Weights of a small mixture-of-experts language model, trained from scratch on English Wikipedia.
Experts: 256 experts in each of 12 layers, a shared expert of 64 neurons.
Below are experts of layer 5 (counted from 0) of a mixture-of-experts language model. Rows are named router (the router's row for the expert), gate (a neuron's input weights, with its number), up (a neuron's input weights, with its number), down (a neuron's output weights, with its number) and show model dimensions 0-159. Each number is 128 + 32 x the weight over its row's rms, rounded and kept within 0 to 255.
Before each expert's rows: "comes after" lists some tokens at least twice as common just before its tokens as in all text; "raises" lists some tokens whose logits its average output raises strongly, later layers aside. This comes from a sample of Wikipedia text that the model never trained on. Tokens count by the router's weight.

# expert 86
comes after: "was ", "the ", "| ", "is ", "did ", "were "
raises: "himself ", "/ ", "his ", "date", "him "
router [188 144 152 146 179 127 144 156 117 127 190 156 116  93 160 125 136 120 110  73 135 127  88 117  85 154 153  73 136 127 145 138 104 132  88 124 118 153 158 134 148 133  78  96  87 149  94 181 107 154 109 131 203  91 145 125  66 113 176 149 105 137 140  97 148  84 135 136 163 166 165  95  80  74 140 166  88 101 156 183 160 102 160 162 144  46 153  96  98 104 170  87 115 138 182 199  75  82 140 128 157 107 106 136 132 113 144 111 138 183 128 104 110 109 134  85 188 116 145  76  76  77 122 112 123 151 140 144  71 139 144 148 190 146 158 123 121 123  99 105  52 160 115 118 113  96  94 148  79 124 133 158 165  63 147 106 127 160 152 131]
gate1 [155 154 131 102 130  98 168 136 123 148 104 132 198 146 144 139 124 118 138 176 129 145  82 115 144 121 161  93 114 120 123 121 151 100 141 187 139 179 116 112 104 117 138 125  84 116 104 180 112  77  78  91 154 121 168  80 131 119 150 122 123 142 108 101  99 101 155 101  95 103 124 112 138  78 146 157 122 131 225 104 113  96 207 202  95 161 174 108 137 128 174 174 129  96 121 171 128 112 161  71 115  66  97 143 144 184 123  77  51 167 178 138 148 151 116 162 157 169 113 186 131  63 176 124  60 122 117 131 157 126 118 159 119 141 136 111 116 147 131 123 172 139 130 118 115  98 228  86 133  68 143  94 108 171 114 148 146 103  95 129]
up1 [137 166 113 123 116  86 136  66  97 174 159 144 136 147 132 145 161  83 123 171 124 112 104 122  64 125 170 145 180 115 169 138 154  86 133 211 119 147 108  98 133 122 190 153 107 140 137 144 137  99 109 132 134 153 145  93  82 130 153 141 153 151 147 119 126  96 121 125  58 137 135 180 115 107 139 117 115 109 151 118 115  86 174 201 131 126 175 146 151 149 179 192 140 103 139 168  96  66 178 101 119  70 114 197 159 166 143  69  83 132 173 114 147 125 114 170 147 149 172 151  86  83 166 117  93 145  84 144 136  88 126 191 121 167 142  70 114 138 151  98 171 141 125 100  54 143 189 113 155 101 163 128 117 144 108 128 133 153  50 134]
down1 [129 134 141 126  77  69 139 128 132 103 173 152 206 149 131 142 132 142 103 134 182  74 109 123 113 114 152 160  87 140 118  89 120 136 129 186 137 187 159  98 109 141 173  78 100 114 131 131  90 127 151 175 149  97 126 120 104 102  79 129  80 154  95 167 160  78 173 158 137 126 127 147 162  44 108 124  80  83 131 113  93 171 135 172 191 110 100 127  97 154 143 144 118 213 155 128 118 160 160 131  91 108 212 101 135 115 117 140  98 147 182  93 126  93 121  78  76 136 113 180 113 114 164 113 143 107 110 147  72 166 112  66 173 163  89 110  96  85 164 122 146 141 136 160 154 129 126 114  90 167 126 111 125 149 176 157 171 145  86 185]
gate2 [119 148 138 153 106 136 158 106 150  73 108 131 118 147 158 119 174 136 134 110 117 111 156 136 161 149 138 144 156 158 105 106 168 125 129  58  99 153 155  99 140 134 210  75 151 113 169 138 117  95  97 110 143 145  96 158 160  91  95 154 154 123 179 113  82 115 116 129 137 176  88  77 133 129 142 105 146 195 125  84 168 139  97 111 111 131 133  96 118 184 162  78 168 122 122 142 155 125 107  93  51   5 151  77 106  82 123 101 123 124 145 148 133  65 112 122 101  99  98  71 111 170 165 194 107  89 149 181 109 145  77 128 128 100 169 144 113 113 170  94 141 102 152 183 104  53 143 163  99 188 130 141 147 115  87 112 142 133 153 114]
up2 [131 152 125 154  98 135 163 128 139 117 111 125 117 107 142 117 172 137 141 127 132 134 150 118 145 137 131 135 180 154 111 103 139 101 130  84 132 152 124 143 153 110 232  51 125 119 153 134  98  92  80 168 121 142  90 143 185  96 114 127 143 111 125  80 129 156 133  92 107 143 134  50 143 106 161 113 103 202 149 126 209 127 109 125 132 100 143 144 150 164 132  97 196 157 138 107 124 160 101  95  76  47 130  60  92  56 131  74 121 141 166 110 148  88  89 120 130  93 106  59 108 150 144 159  70 113  99 128 105 163 127  65 125  91 144 107 105 112 187 113 158 128 111 161 112  58 136 126 107 197 160 173 153  86  86 106 161 156 144 134]
down2 [156 129 106 133 137  96 198 103 105  98  95 169 148  87 104 145 209 163 148 121  75  75 104  66  85 114 100 101 120 113 120 170 136 107 123 141  44 176 130 159 147  95 149 113 173 131 131 152  94 115  91 120 198 124  47 139 148 181 111  88 103 153 111 174 130 143 140 178 158 162 129 120 116 154 103  95 151 148 153 120 198 102 111 134 179 105  95  94  89  98 100 146 193 119 144 139 165 143 132  95 152  74 146 131 140 104 127 109 109 152 103 123 163 136 132  79 108 107 130 110 136 162 154 195 174 161 176  80  91 156 133 170 148 117 150  96  89 154  97 153 185 142 112 152 126 112 144 119 184  98  91 116 111 155  99  84  77 153  88 136]
gate3 [100 114 133 134 124  76 111 106  59 121  92 190 124 100 119 146 106  93 170 112 123 138 112 161  92 165 157 129 124 174 139 185 155 157 156 129  77 148 111 149 121 204 132 122 190 136 135 167 173 112 136  83 133 142  88  88 125  80  80 164 201  86 119 149 133 111 162 165 174 108 119 147  61 149 141 123 166 155 115 130 192 158 131 126  76  91 189  99 137 159 103  72  88  73 140 119 182 147 139 130 174 133 154  98 131  88 143 157 104 112 142 131 134 128 146 176 117 130  73 131 156 191 111 121 137 195  84 101 159 111 123 102 136 141 114 129  85 175 170  81 119 202 150 135 101 201 136 140 145 116  89 119 116 110 123  84 107 115 155 161]
up3 [ 67 105  98 106 161 133 136 133 127  89 127 187 114 103 163 131 126  66 136 109 119 119 143 145  85 168 125 137 132 133 109 120 151 133 124  91  84 127 122 161 155 153 154 137 127 188 122 139 137 133 103 117 126  75 190 147 130  69 115 122 133 120 133 158 122 109 126 144 210 129  74 158  91 115 191 125 122 111  98 120 148 108 162 162 107 107 230 203 133 168 106 110 130 106 109 132 120 128 125 176 127 173 107 167 175 127 162 180 156 111 200 165 109  90 177 189 101 162  80  94 156 121 175  82 134 171  81  72 147 184  99 154 137 154  89 115 125 140 120 157  95 167 148 117 131 170 138 138 136 164 134 143  92 111 121  48  87 141 145 196]
down3 [130 162  73  97 150 131 123 123 160 160 107 120  92  71 142  85 116 122 131 148 111 106  94 153 123  87 129 132 115 103 140  81 163 176 157 154 121 157 143 149 151 186 125 113 124 143 104 155  53 105 186 123 160 151 102 173  82 181 180 169 101 102 149 107 128 108 132 185 109 127 109  72 129 120 108 110 141 112 123 192  98 163 118 176 135  97 134 128 137 110 110 108 132 136 111 190 161 116 149 110  84  59  79 188 124 104 131 117 140 162 122 100 125  61 135 149 121 145 179 118 121 139 163  77 134 116 131  84 140 191 115 120 136 107 144 156  30 129 118 122  37 230 148 170 139  96 124  88 159 118 128 157 118 125 167 147  88 173 105 152]
gate4 [112 197  73 150 100 119 145 144  85 165 141  72 100  52 123 132 128 136 168 127 140 124 111 163 121  99 198 116 123 118 179 117 139 148 135  84 141 110 115 147 142 148  93  98 156 143  91 108 170 129 114 137  97 132  55 141 137 142  93 121 149 138 123 171 183  68 156 119  94 128 135 127 185 114 157 146 130 117 171 101 133 186 183 109  98 150 132  90  71 131 104 159 142  77 139  97  52  77 161 154 132 130 140 123 115 143 119 113 166 188 166  83  78  85 122 107 116 101 114 169 142  62 117  91 170 110 117 118  93 149  96 147 134 139  61 132 182 144 190 145 150  91 163  95 190 149 147 127 139 119  86 197 110 101 119 142  63 126  95 129]
up4 [108 114 199 124 115 161 126  63 141  78  98 151 187 203 108 137 115 129 102 117 106  85 150 135 112 159  49 186 157 132 115  89 108 146 124  96  90 127 115 169 125 133 121 162 115 111 170 195 119 124 147 127 148 177 174 188 130 123 126 136 122 155 190  94 125 121 118 145 153 102 106 116 123 126 103 129 119 176  65 127  95 112 114 115 181  84  91 165 175 146 127 109  90 167  58 170 213 167  70 125 124 126  85 115 120 111 129 132  86  66 124 125 187 157 110 117 107 157  92 121 161 151 127 184 140  92 152 128 143  81 134  90 122 123 122 117  94 112 105 116 147 111 143 109  84  80  67 103 122  56  89 103 143 120  78 128 149 141 174 127]
down4 [112 109  92 119 105 108 142 189 127 154 107 119 115 161 192 119 121 112 143 135 140 105 163 127  73 149 154 128 122 106 116 110 123 124 105 111 132 111  87  94 146 187 101  94 128 102 100 130 165 116 102  80 117 113 122 140 114 109  56 172 125 149 161 166 120 145 125 123 160 138 121 118 146  92 136 116 173  75  16 163  87  86 166 107 190  94 129  93 101 140 102  77 122 160 154  59 128 133 170 124 185 173 125 115 154 199  77 129 140 144  88 121 137 109 166 127  82  96  98  98 100 138 115 140 123  71 112 108  79 137 122  43  91 169 194  87 104 131 100 178 140 136 107 137 184 123 130  78 156 177 188 176 160 109 144 168 105 121 128 133]
gate5 [126 106  60 164 148 172 127 126 202 121 113 131 198 109 139 131 114 100 158  93 126 140 223 161 115 121 101 125 149 109 131 148 120 153  77 136  81 126 152 159 108 138  90 135 140 101 171  62 108 164 197 138 180 107 170 112  91  92 132 174 187 137  70 135 138 149 130  91 182 171 128 135 141 101 128 117 122 178 102 101 145 159 102 127 170 104 109  83  92 154 165 136 127 150  91  84  83 171  68 149 124 147 102 110 172 152  95 167  98 132 113  91 114 127 164 149  81 129 193 157 138 161 132  92 114 132  99 139 162 129 148  95 145 155 199 147 111 159  63 113 111 145 193  97 106  74 156 112  82 177 139  96 145 117 118 104 138 163 119 135]
up5 [114 117  52 185 146 131 129 140 134 115 105 187 239  93 100 144 153  46 159 127  88 113 177 125  94 127 108  87 126  90  73 165  92 117 108  98 108 120 148 126 174 121 117 136 164  90 152 144 129 175 176 126 142 144 142 137  89  96 147 142 178 112  97 101 156 170 132 124 171 135 124 123 167 125 200  83  68 127 116 147 131 129 102  71 151 133 110 148 115 126 117 127 145 168 152  67 159 143  98 125  85  81 133 132 137 165 115 134  99 110  95 139 127 116 147 104 124  91 199 161 177 181 134 115 102 121 144 128  76 134 144  63 143 152 154 122 119 179 168 115 109 170 145 153  97 124  94 118 110 203  66 122 180 110 136  95 151 188 135 118]
down5 [154 139 122 109 186 105 123  98 171 101 131 148 152  86  93 132 100  69 105 127 180 115 155 149 132 102 106  63 142 145 214  59 134 119  73 130  61 158 106 169 107 140  98 174 124 173 118  80 151 173 184 141 146 120 136 120 133 122 138 112  66 107 225 175 193 142 128 116 146  93 114 136 133 182 147  94  96  61 106 193 134 139 176 185  82 174 144  81 104 156  91 142  70 100 163 116  72  78 127 113 152 151 138 142 142 114 106 140 153 139 115 112 163 121 129 162 141  97 134 109 167  96 157 116  88 145  96 159 104  88 104 131 148 133 195 120 150 169 125 169 143  88 151 163 123 107 157 119  82 133 130 119 105 113 133 136 114 122 140 146]
gate6 [123 115 176 125  90 141 129  81 105 117 107 161 159 108 142 132 158 153  66 136  90 129 147  74 167 108 171 169  97 133  96 118 166 131 161 158 119 192 147  93 105 121 111 155 136 152 104 117 141 147  87 188  36 138 136 124 138 151 147  75 138 156 117 124 112  89 140 134  75 144  78 179 145 202 150 118 124  89 157 170 101 134 131 153 106 117 137  84 117 108 133 152  31 150 136  93 131 131 131  93 172 167 101  90 171 105  81 152 151 110 155 219 114 125  80 113  71 145 110  46 166 144  94 123  98 121 136 111  99 154  94 119 131 100  95 112 119 154 103 116 136  97  75 171  96 163 101 145 154  98 130 142  97 131 123 205 119 110 101  74]
up6 [137  85 115 160  91 165 102 148  71 147  90 127 115 144 124 119  87 128 123 123  84 112 148 107 150  85 130 148 155 131 157 124 103 111 114 169  81 136 168 117 149 155 175 115 126 126 115 128 131  86 122 114 164 132  60 137 111  97 171  88 132 134  82 119 112 163 117 147 159 160 116 172 134 105 121  91  26 128 123 130 159  99  90 120 115 140  97 125 117  75 181 164 168 125  96 103 156 134 107 139 113  82 171 112 131 193 181 154 135 101 118 156 142 132 141  84 148 162 105 183 110 185 155 164 133 164 105 174 215  67 104 167 135  91  99  82  70 129 105 138 157  78 135 147 137 130 149  90 182 174 142  72 147 174 179  91 206 103 174 125]
down6 [ 71  88  63 125 159 102 132  92 131 148 134  99 130 164  72 143 138 126 129 179 135 167 212  87 115 101 114 147 157 183  90 151 137 125 113 124 156 130 106 114 132 109 114  89  41  95 156 189  77 133 104 187 165 106 149 126 143 112 132 156  99 151 123 179 167  76  85  75 128 190 162 132 156  97 141 124 107 182 151 174 172 100  90 130  90 132  96 130 143 121 106 161 108 109 141 129 106  74  66 118 141 143 142  92 173 149 142 159 168 132  85 144 118 130 116 133 177 219 178 138 110 156  75 149 138 132  65 157 203 144 130 135 105  78 110 107 168 142 116 130 126 164 156 119  95 129 169 131 114 110  98 117  75 119  96 153 140 148 111 129]
gate7 [116 115  77 180  58 155 101 100  80 113 152 132 140  56 126  90  89 154  97 114  67  86 101 113 150 162 171 121 157 145 136 141 175 164 121 129  62 120 109 130  74 157 137 127 168 117 156 131 131 166 106 110  92 127 109 222 135  88  99  93 178 152 112 169 157 143  98 154 156 203 148 133 173 154 133  76 100 157 136 152 116 133 154  76 155 126 172 123 113 103 110  85  98 150  63  93 128 127  98  90 167 110 125 150  89  81 137 149  93 124 120 144 113 151  94 102 101 137 159 108 144 118  99 176 103 156 201 145 163 104 181  79 158 101 104 104 116  82  86 161 116 140 129  99 133 144  86 128 147 163 156 115 112 147 107 112 136 191 155 196]
up7 [129  80 156  62 138  89 120 137 181 113 143 125 148 154  89 173 148 137 163 106 171 137 100  53 162 144 130 125 106  49  75 111 111  85 142 114 146 118 135 173 122 139  92 164  39 103 116 134 132 149 105 131 107  90 186 115 116 156 113 144  98 102  75  89 116 117 124 124 149 135 187 132 117 157 161 100  85  75 153 119 108 108 100 169 100 129  73 169 160 150 138 162 157 169 188 136 176 149 134 141  87 168 110 146 157 136 144 214 147 112 109 132 164 152 114  95 136  76  96 181 122 139 107 136 155 110  87  98 153 139 124 156  69 153  77 180 174 177 158 131 161 109 160 206 144 144 147 155 117 138  87 165 106 146 120 139  94 114  84 120]
down7 [121 156 116 110 122  94 110 106  92  74  52  64 126 166  91 129 133 124 137 136 100 121 128 203 162 157  96 112 172 153  98 151 146 125 118 152 191 180 113 130  86 117 157 101  75  97 181  84 118 128 132 118 100  91 144 114  55 104  99 150  97 141  72  68 150 107 137 120 121 151 156 130 142 100  90 148 150 163 143 103 116 141  28 172 107 119 109 122 113 144 104 115 205 116 172  90 174 181 113 150 119 136 183  95 121  90  96 186 102 129 146  58 136 126 107 132 145  84 131 129  89 132 164  81 115 141 100 165 139 153  62 100  53 135 163 120  57 104 117 118 123 121 109 177 118 120 159 136 149 123 129 108 155 106 171 148 166 133 130 135]
gate8 [142  71  99 134 146 164 133 119 144  87  90 171 138 116 145 139 126 143 127 113 123 112  75 117 144 172 118  89 124 167 199 112 197 186 120 122 161 128 140  81 127 132 149 111 135 156 120 168 112 158  76 169  79 141  62 119 133 143 135 103  65  82 199 132 126 129 151 180 117 126 141 129  75 101 151 111 122  85 141  91  68 124 125 108 103  96 132 153 124 131  72 130  87 190 123 174 119  76 115 164 129 123 113 128 103 156  75 128 131 131 109 116 135  94 115 145 106 112 131  99  97  82 112 112  78  88 124  93  76  92 133 192 156 109 190 122 132 213  93 171 121 167  59 179 113 124 127 126 102 137  72  87 141  90 173 189 113  93 110  98]
up8 [125 103 108 181 134 139 209 166 136  98 109 203 124 118 116 112 104 164  91  98 162 126 102 136 228 119  92 129  70 162 163 164 170 120 186 154 139 177 174  83  93 133  81 168 118 168 202 134 127 126 127  85 120 131 116 121  89 145 160 110 140  95 180 146 100 152 134  90 208 109  91 150 155 151 165 134 115 134 169 137  61 136 156 131  67 126 125 144 155 130 105 121 137 156 135 123  97 146 159 106 110  88  96 117 125 149  66 109 113 107 125 131 152 139 136 141 116  77 205 126 184 145 157 112 146 150  72 130  76 152 130 141 100 141 107 176 163  77  95 156 137 160 130 165 142 132 144 123  99 107 139 108 119  65 158 185  94 104 111 154]
down8 [158 151 142 185 155 101 140 203 145  78 187 109 110  85 104 182 104 139 202 116 177  90 151 110 109 134 153 120 140  95 177 125 162 134 120 112  51 155 110 173 112 163  82  76 138 161 155  71 109  85 165 141 152 112 139  90 132 109 166 127 100  88  78  73 114 144 105 158 142 132 162  99 113  85  93 111 129  70 113 187 139 140 124  94 119 138 136 112  93  94 130 137 127 103 115 141 138 164  78 149 198 103 160 116 127 108 122 135 158 132 100 130  80  91 135 109  78  99 164  83 105  89 137 102 116 162 168 148 126 101  89  73 104 149 102  63 100 161 120  99 142 153 157  64 170 106  85 113 118 150 202 147  76 127 164 108 157 130 123 131]
gate9 [213 125 133 122 138 166 105  77 128 158 130  83 165  90 144 119 137  84 121 113 109  81  77  95 175  41 124 131 189  96 174 141  60 134 174 113 171 129 214  85 109 123 108 125 162 134 170 174 138 174 114  90 143  83 156 161 114 113 147 161 143  92 104 143 157 139 115 188 107 107 133 129 130 206 106 164 154 114 111  78  78 149 104 129 123 117 107 172  81 116 179 135 151 134 164 166  72 105 203 102 126  76  70 118 130 149 130 138 105 149  88 123 147 144 114  72 120 104 151 151 129 117 138 170 106 154 141 120  84 130 119 136 132 147 101 113 120 111 166 105 169 139 127 184 139 189 120 117  95 150 110 114 157 124 136 108 167 164 184 119]
up9 [ 56  96 135  93  98 124 139 130 158 128 138 126  80 170 128 188 137 178 152 134 152  99 147 167 121 115 126 122 131 122  54 125 189 148 125 215 130 136  94 115 179 155  72 141  95 103  81 122 159 113  94 112 160 143 146 129 128 120 186  95 109 116 140 138 134 110 134  87 123 174 111 164 163  91 155 135 110 110 139 186 123 147 154 146 116 132 107 158 126 155 131  75 100 133 110 107 182 113 112 136 115 179 100 102  93 135 151 135 119 125 125 135 135  95 177 236 174 151 146 140 101 177 180 103 104 142  92 146 154  59  56  80 147 160 171 108 137 139  68  93 123 149 158  49 119 106 176 108 174 125 205 138 150 128 120 149 110 137 155 119]
down9 [ 98 149 153  85 103 119 139  92 150 144  94 126 221  86 146 139  65 101 123 133  98 184 145 138 131  90 169 121  84 173 164  89 114 119 134 166  97 159 126 161 134 185  98 158 117 116 165  88 106 132 147 126 107 119 132 104  86 136 127  77 192 135 152 128 121 119 133 126  97 129  49 142 121 141 105  96 140 118 124 100 131 101 125 150 158 100 151 121 119 135 171 170 122 211 190 162 119 132 168  78 116 170  89 173 133  93 111  79 113 141 148 156 187 137 166  52 110  84 116  82 188 109  97 167 106  98 127 115 123 155 111  89 127 162 193  75 101 183 115 120 145 104 104 118 110 196 184 122  71  99 119 122 166 160 125 116 104 107 133 164]
gate10 [172 146 175  83 144 125 165  56 105 138 161 173 138 146  70 144 142 149  80  99 119 169 140 122 123 138 100 148 142 179 142 138 142 191 141 119  45 116 166 156 182 137 163 107  76 175 107 112 100  40 155 126 118 119 164  75 124  98  97 149 165 156 131 169 147 160 157 133 156  94 119 146 115  91 156 116 197  87 116 110 206 114 179 168 113 106 116 121 142 132 148 141 104 173 124 129  98 149 138 154 106 116 150 100 172  76 135 126 108 139 214 124 129 115 193 167  64 153 102 132 137  66 116 109 165 144 147 120 130 122 125 142 137 152 165 148 122 118 169 104 137 183 149 123 151 116 111 182  99  91 158 140 133  86 123  68 118  86  76 133]
up10 [188 119 152 137 101 121 165  65 166 183  98 138 130 167 128 192 165 146 112 102 109 149 117 133  93  99 112 151 134 139 131 106 112 152 147 119  85 109 139 170 165 125 143 118  60 196 114 126 127  40 165 100 145 139 164  82 149  72  99 157 118 126 104 181 142 131 136  89 167  70 150 118  64  84 145 120 142 123  93 149 204 132 133 169 124 108  94 116  79  93 127 124  99 152 137 127 148 184 124 139  94  95 127 116 119  45 128 148 114 163 152  90 111 146 148 159 125 119 114 163 159  67 119  94 142 172 150  76 101 104 147 113 179 147 143 114  82 164 138 128 118 182 110 111 175 100  97 162  72 115  93 174 171  83 119  73 109 108  78 145]
down10 [119 125 138 135 106 114 154 107 127  96  98 127 168 103 129 102 128 105 116 108 136  93 123 125  96 186 107 111  60 109 117 121 192 106  93 119 132 147 111 116 143 158  84 127  62 109  83 113 166 136 132  74 186 178 120 149  63  72 132 142  86 124 108 101 180  81 162 154 180 124 175 130 134 122 134 186 123 154 131 160 163 120 139 113 152 122 137  94 128 142 197 166 189 159 182 162 121 131 135 128 119  65 162 130 119  92 128 169 117 146 137  85 132 101 142 131 118 151 152 165 153 157 182 128  83 156  66 181 213 140  84 118 147  50 142 123 129  83 134 138 129 144 153 135 113 140 112 123  44 142 129 141 177 124 139 123  67 119 206 187]
gate11 [ 99  97  92 102 171  92 196 173  99 123  30 165  72 116 111 132 155 191  66 151 133 140  75 150 120 146  93 134 151 139 123  77 168 117  99 159 124 164  96 106 128 151 116 133  63 113  92 155 100 134  82 123 116 148 117 145 128 147 118 102 170 116 175 115 153 125 184  92  73 224 103 165 109 101 113  76 161 104 127 143 129 126 151 148 134 125 103  83 125 150 130 132 126 134 109 175 117 107  95 119 125 109  79 198 157 107 147 166  89 143  74  80 161 113 146 133 145  72  52 164 155 184 162 142 121 137 166 131 151 132 122 178 129 154 187 125 103 147  95 129 127  97 171  83 174 152 170 150 135 127 113  87 136 118  98 140 101 136  98 121]
up11 [113 115 176 120 144 130 114  78 139  93 137 130 160 141 119 170 146 108 156 152 147 127  97 144 193 141 119  73  96 134 113 183 169 158 151 153  66 135 129 104 144 131 152 151 125 190 130 134 168  71 126 105  92 162  76  93 167 156 123 164 159  95 125 118 121  75 102 170 167 106 129 138 146 129 136 146 140  81 127 105 159 128 120  91  86 173 147 146 124 114 117 146  80 124 145 154 140 145 157 175  87 189 129  87 111  88 149  83 129 121 150 150 134  98 167 177  52 197 195  69 171  99 139 148 173 134 166 114  42 160  97  86 114 112 106 122 147  86 121 122  74  66  79 130 137 145  93  93 143 114 170 141 128 175 187 121  73  90 125 108]
down11 [142 138 182 124 146 105  99  99 107 150 161 132 123 121 140 105 127 114 135 125 113 145 147 162  97 195  94 140 135 153  87 127 154 159 135 130 136 109 168 100  51 122 141  97 132  92 170 120 135 127 155  93 157 140 149 185 134 121 186  72  54 150 145 120 190 152 134 145 180 109 139  76  84 140 160 190 167 142  93  75 167 143 151 103 173 111 130 146 148 107 119 133  85 111 133 126 124 150 158 145  64 103  95 198  99 121 133 108 110 159 131  95 165 150 104 170 124 172 133  98 116 120 140 123 217  37 115 187 128  95  89 136 107  49 129 105 113 108 180  77  89 198 118 136 159 110 149 154 137  90 109  67 102 140 136  81 126 133 144 114]
gate12 [115 159 155 174 126 125  81 105 160 130 119 102 109 111 176 125 138  78 207 137  77 198 124 187 143 145 148 116 144  74 141 130 151 137 156  93 125 177 166 135 128 102 109 138 119  96 122 154  94 119 137 129  88 104 105 103 125 252 142 145  85 150  70  90 142  79 133 175 100 156 142 114  77 184 145 149 109 114 133 136 162 149 132 101 190  84  60 180 176 148 145 114 114 122 163 129  76 123  95 163 149 150 156 153 163 122 153 118 154 157 116 141 119 145 160 164 138  90 189  86 140 132  72 167 149 157 131 113 122 185  94 190  92 134 152 127 176  93 192 140 131  88 116  92  99 118 116 107 118 127  97 140 103  93 103 137 115 153  80 150]
up12 [159  79 128 115 122  96 122 122 153  71  69 110 127 119 159 127 141  78 132  45 110 108 172 163  97 120 157 116 144  98 106 101  95 120 116 134 147  98 148 126 131 148 120  82 117  93  67 157 105 156 183 115 125 105 129 178 119 119 163  93 181 185 198  16 124 155 192 117 155 176 128  64 110 140 134 174 143  74 151 144 169 107 147 146 168 116  81 151 150 117 169 111 124 142 121 119 132 123 129 153 116 195 143  53 109  57 111 110  79  50 157 144 160 130 162 153 104 137 136 155 135 139 103 208 106 153 136 128 138  84 143 138 173 113 123 134 108  75 132 108 120  91 114 164  99 119  82 132 103 129 137 146 116  77 115 133 132 151 125 112]
down12 [130 122 104 165  93 166 143 117 145 120 146 136 127 104 130 142 147 142 150 120 167 126 212  91  92 150 133 125 138 184 130 170 169 103 106 104 117 110 183  86  84  86 176 143 117 125 128 153 159 126 153  98 163 139 150 117 123 119 148 120 117 173 145 146 145 116 131 123 120 144 180  74 142 146 214 173 108 125 215 113 116 103  98 112 114 166 153  82 155  70 118 102 102 137 173  72 122  79  92 194 146 106 149 100 181 134 182 122  98 130 152 114 134 162  45 145 142  73 128 151 154 148 125 163 174 155 168 136 109 144 140 102  86  61 116 158 135 107 143 131  74 172 141 101 157  45 125 170 117 101 163  73 145 124 131 108 111  72 175  85]
gate13 [114 139 164 159 155  48 138 103 192 150 114 161  88 150 136 140 124 116 158 169 145 102 141 105 128 152  88  93 141 149 123 182 121 100  71  98 126  72 111 139 125 122  97 182 118  82  88  84 120 151 132 104 142 130 121 121 139 132 105  67 154 127 111 109 126  87 137 146 163 139  90 104 152 117 119 120 130 101 115 131  86 107 189  95  87 101 165 165 167 117 117 176 130  89 198 126  73 105 166 101  93 201 137 170 115 165  99 169  41 125 125  96 125  91 149 126 118 121 126  97 167 138 179 135 211 102 172 194 141 136 133 118 112 105  89 138  85  63 172 142 125 133 154 170  53 101 124 142 148 133  80 114 150 119 126 139 199 161 158 123]
up13 [142 108  56 153 158 151 135 128  93  84 103  95 141 136 139 133 147  87 113 175  97 161 147 148 120 161 147 125  66 121  97  77 129 145 153 139 123 190 154 111 120 165 186  92  98 135 105 163 117 108 139 115 122 150 106 115 120 167 100 172 155 150 162 128 105 159 170 138  96 173 174 117 102 140 163 151 151  94 148 153 106 158  66 121 160 131  77 143 104 100 113  74 131 106  37 125 159 159 128 186 136 104 107  51 110 123 202  94 229 149 133 135 195 128  78 157 150  89 147 143 150 136 123 126  77 120 156  88 125 155 125 117 126  94 127 109 198 206 112 103 124  86 112 125 165 152 103 108 104 116 142 126  86  86 148 106  76 135  87 131]
down13 [117 104 143 131 152 113 124 178  94 125 142 164 140 127 125 116 163 158 160 136 134 105 122  93 148 165 198 101 133 120 190 144 131 128 101  94  84 160 125  84 133 119 164 188 103 153 112 145 139 153  79 106 219  90  82 102 104 135 176 107 154 137 148 123 122 152 133  97 157  89 172  73 130  94 220 119  89 138 128 131 143 127 162 196 129 118 142 145 156 104 138 122 190 114 133 162  71 100 126 104 129  81 152  75 141 108 148  52 149 114 130 146 120 130 128 166 166 196 150 179  63 138 180 125 109 141 119 125 140 107 117 160 130 120 147  87 139 140 219  66 173 141 121 113 187  94 124 133 180 104 110 123 100  63 139 136 158 101 153 163]
gate14 [158 122 154 133 162 122  81 172 132  82 195 122 133 137 148 112 140 108 162 131 139  20 126  69 113 189 164 136  95 117 119 134 131  63  89 111 146 216 111 132 105 142 110 111 119 122  92 151 137 121  51 116 158 132 100 174  61 130 185 122 184 126 139 109 129 135  84 176 147 145 134  79 166 150 123 123  76 110 120 172 115 133 168 149 161  95 162 131 108  94 145 132 104 125 151 166 135  93 104 141 117 132  83 158 104 130 157 106  82 129 162 112  55 101  89 163 188 114 141  97 115  98 147 131 130 107 145 106  83 157 145 108 202  95 152  77  87 156 159 130  96 151 123 141 158 106 142 112 148 108 209 104 134 118 129  99 205 122 118 144]
up14 [ 90 144  94 162 110 113 197 110 101 180  97 135 122 128 132 108 143 146  74 117 140 230 132 128 144 138 124 132 181 170 124 105 181 151 142 131 125  95 143 133 104 107 101 135 151 111 218 139 149 111 195 116  69 179 156 111 159  92  95 112 121 131 117 133 119  93 174  92 123 130 128 189 104 135 145 124 189 150  84  83 125 104  94 116 152 151 119 134 116 186  87 138 186  99  98 104 162 130 119 125 119 105 139  88 121  78  71 159 162 157 135 115 188 145 161 133  47 158 153 149 123 173 156 101 154 124 113 187 190 143 154 167  70 138 111 177 128 100 112 146 177 157 145 141 114 152 105 122 139 187  71 128  88 130 108 129  82 154 119  98]
down14 [151 107 154 126 138 102 153 104 170 142 147 112 133 115 137 117 100  80 186 103 133 133 138 115  90 107 145 158 144 145 147 115  90 108  98 119 124 125  88 211 155 170 123 131 145 122  95 124 159 111 116 112 231 120 155 107 115 124 185 157 146 127 101 105 110 133 114 162 120  85 159  74 108 147 111 117 153 118  82 186 128 185 120 132 145  39 132 114 134 146 158 144 131 104  63 167 133 149 105 106 101  84 143 126  93  73 225 143 122 139 137 103 168 102 144 212 141 151 136 210 173 148 124 139 164 140 120  91 163  99 132 138 115 130 150 100  44 207 102 158  47 121 143 115 114 121 153  63 115 106 149 108 119  97 146 138 119 128 163 122]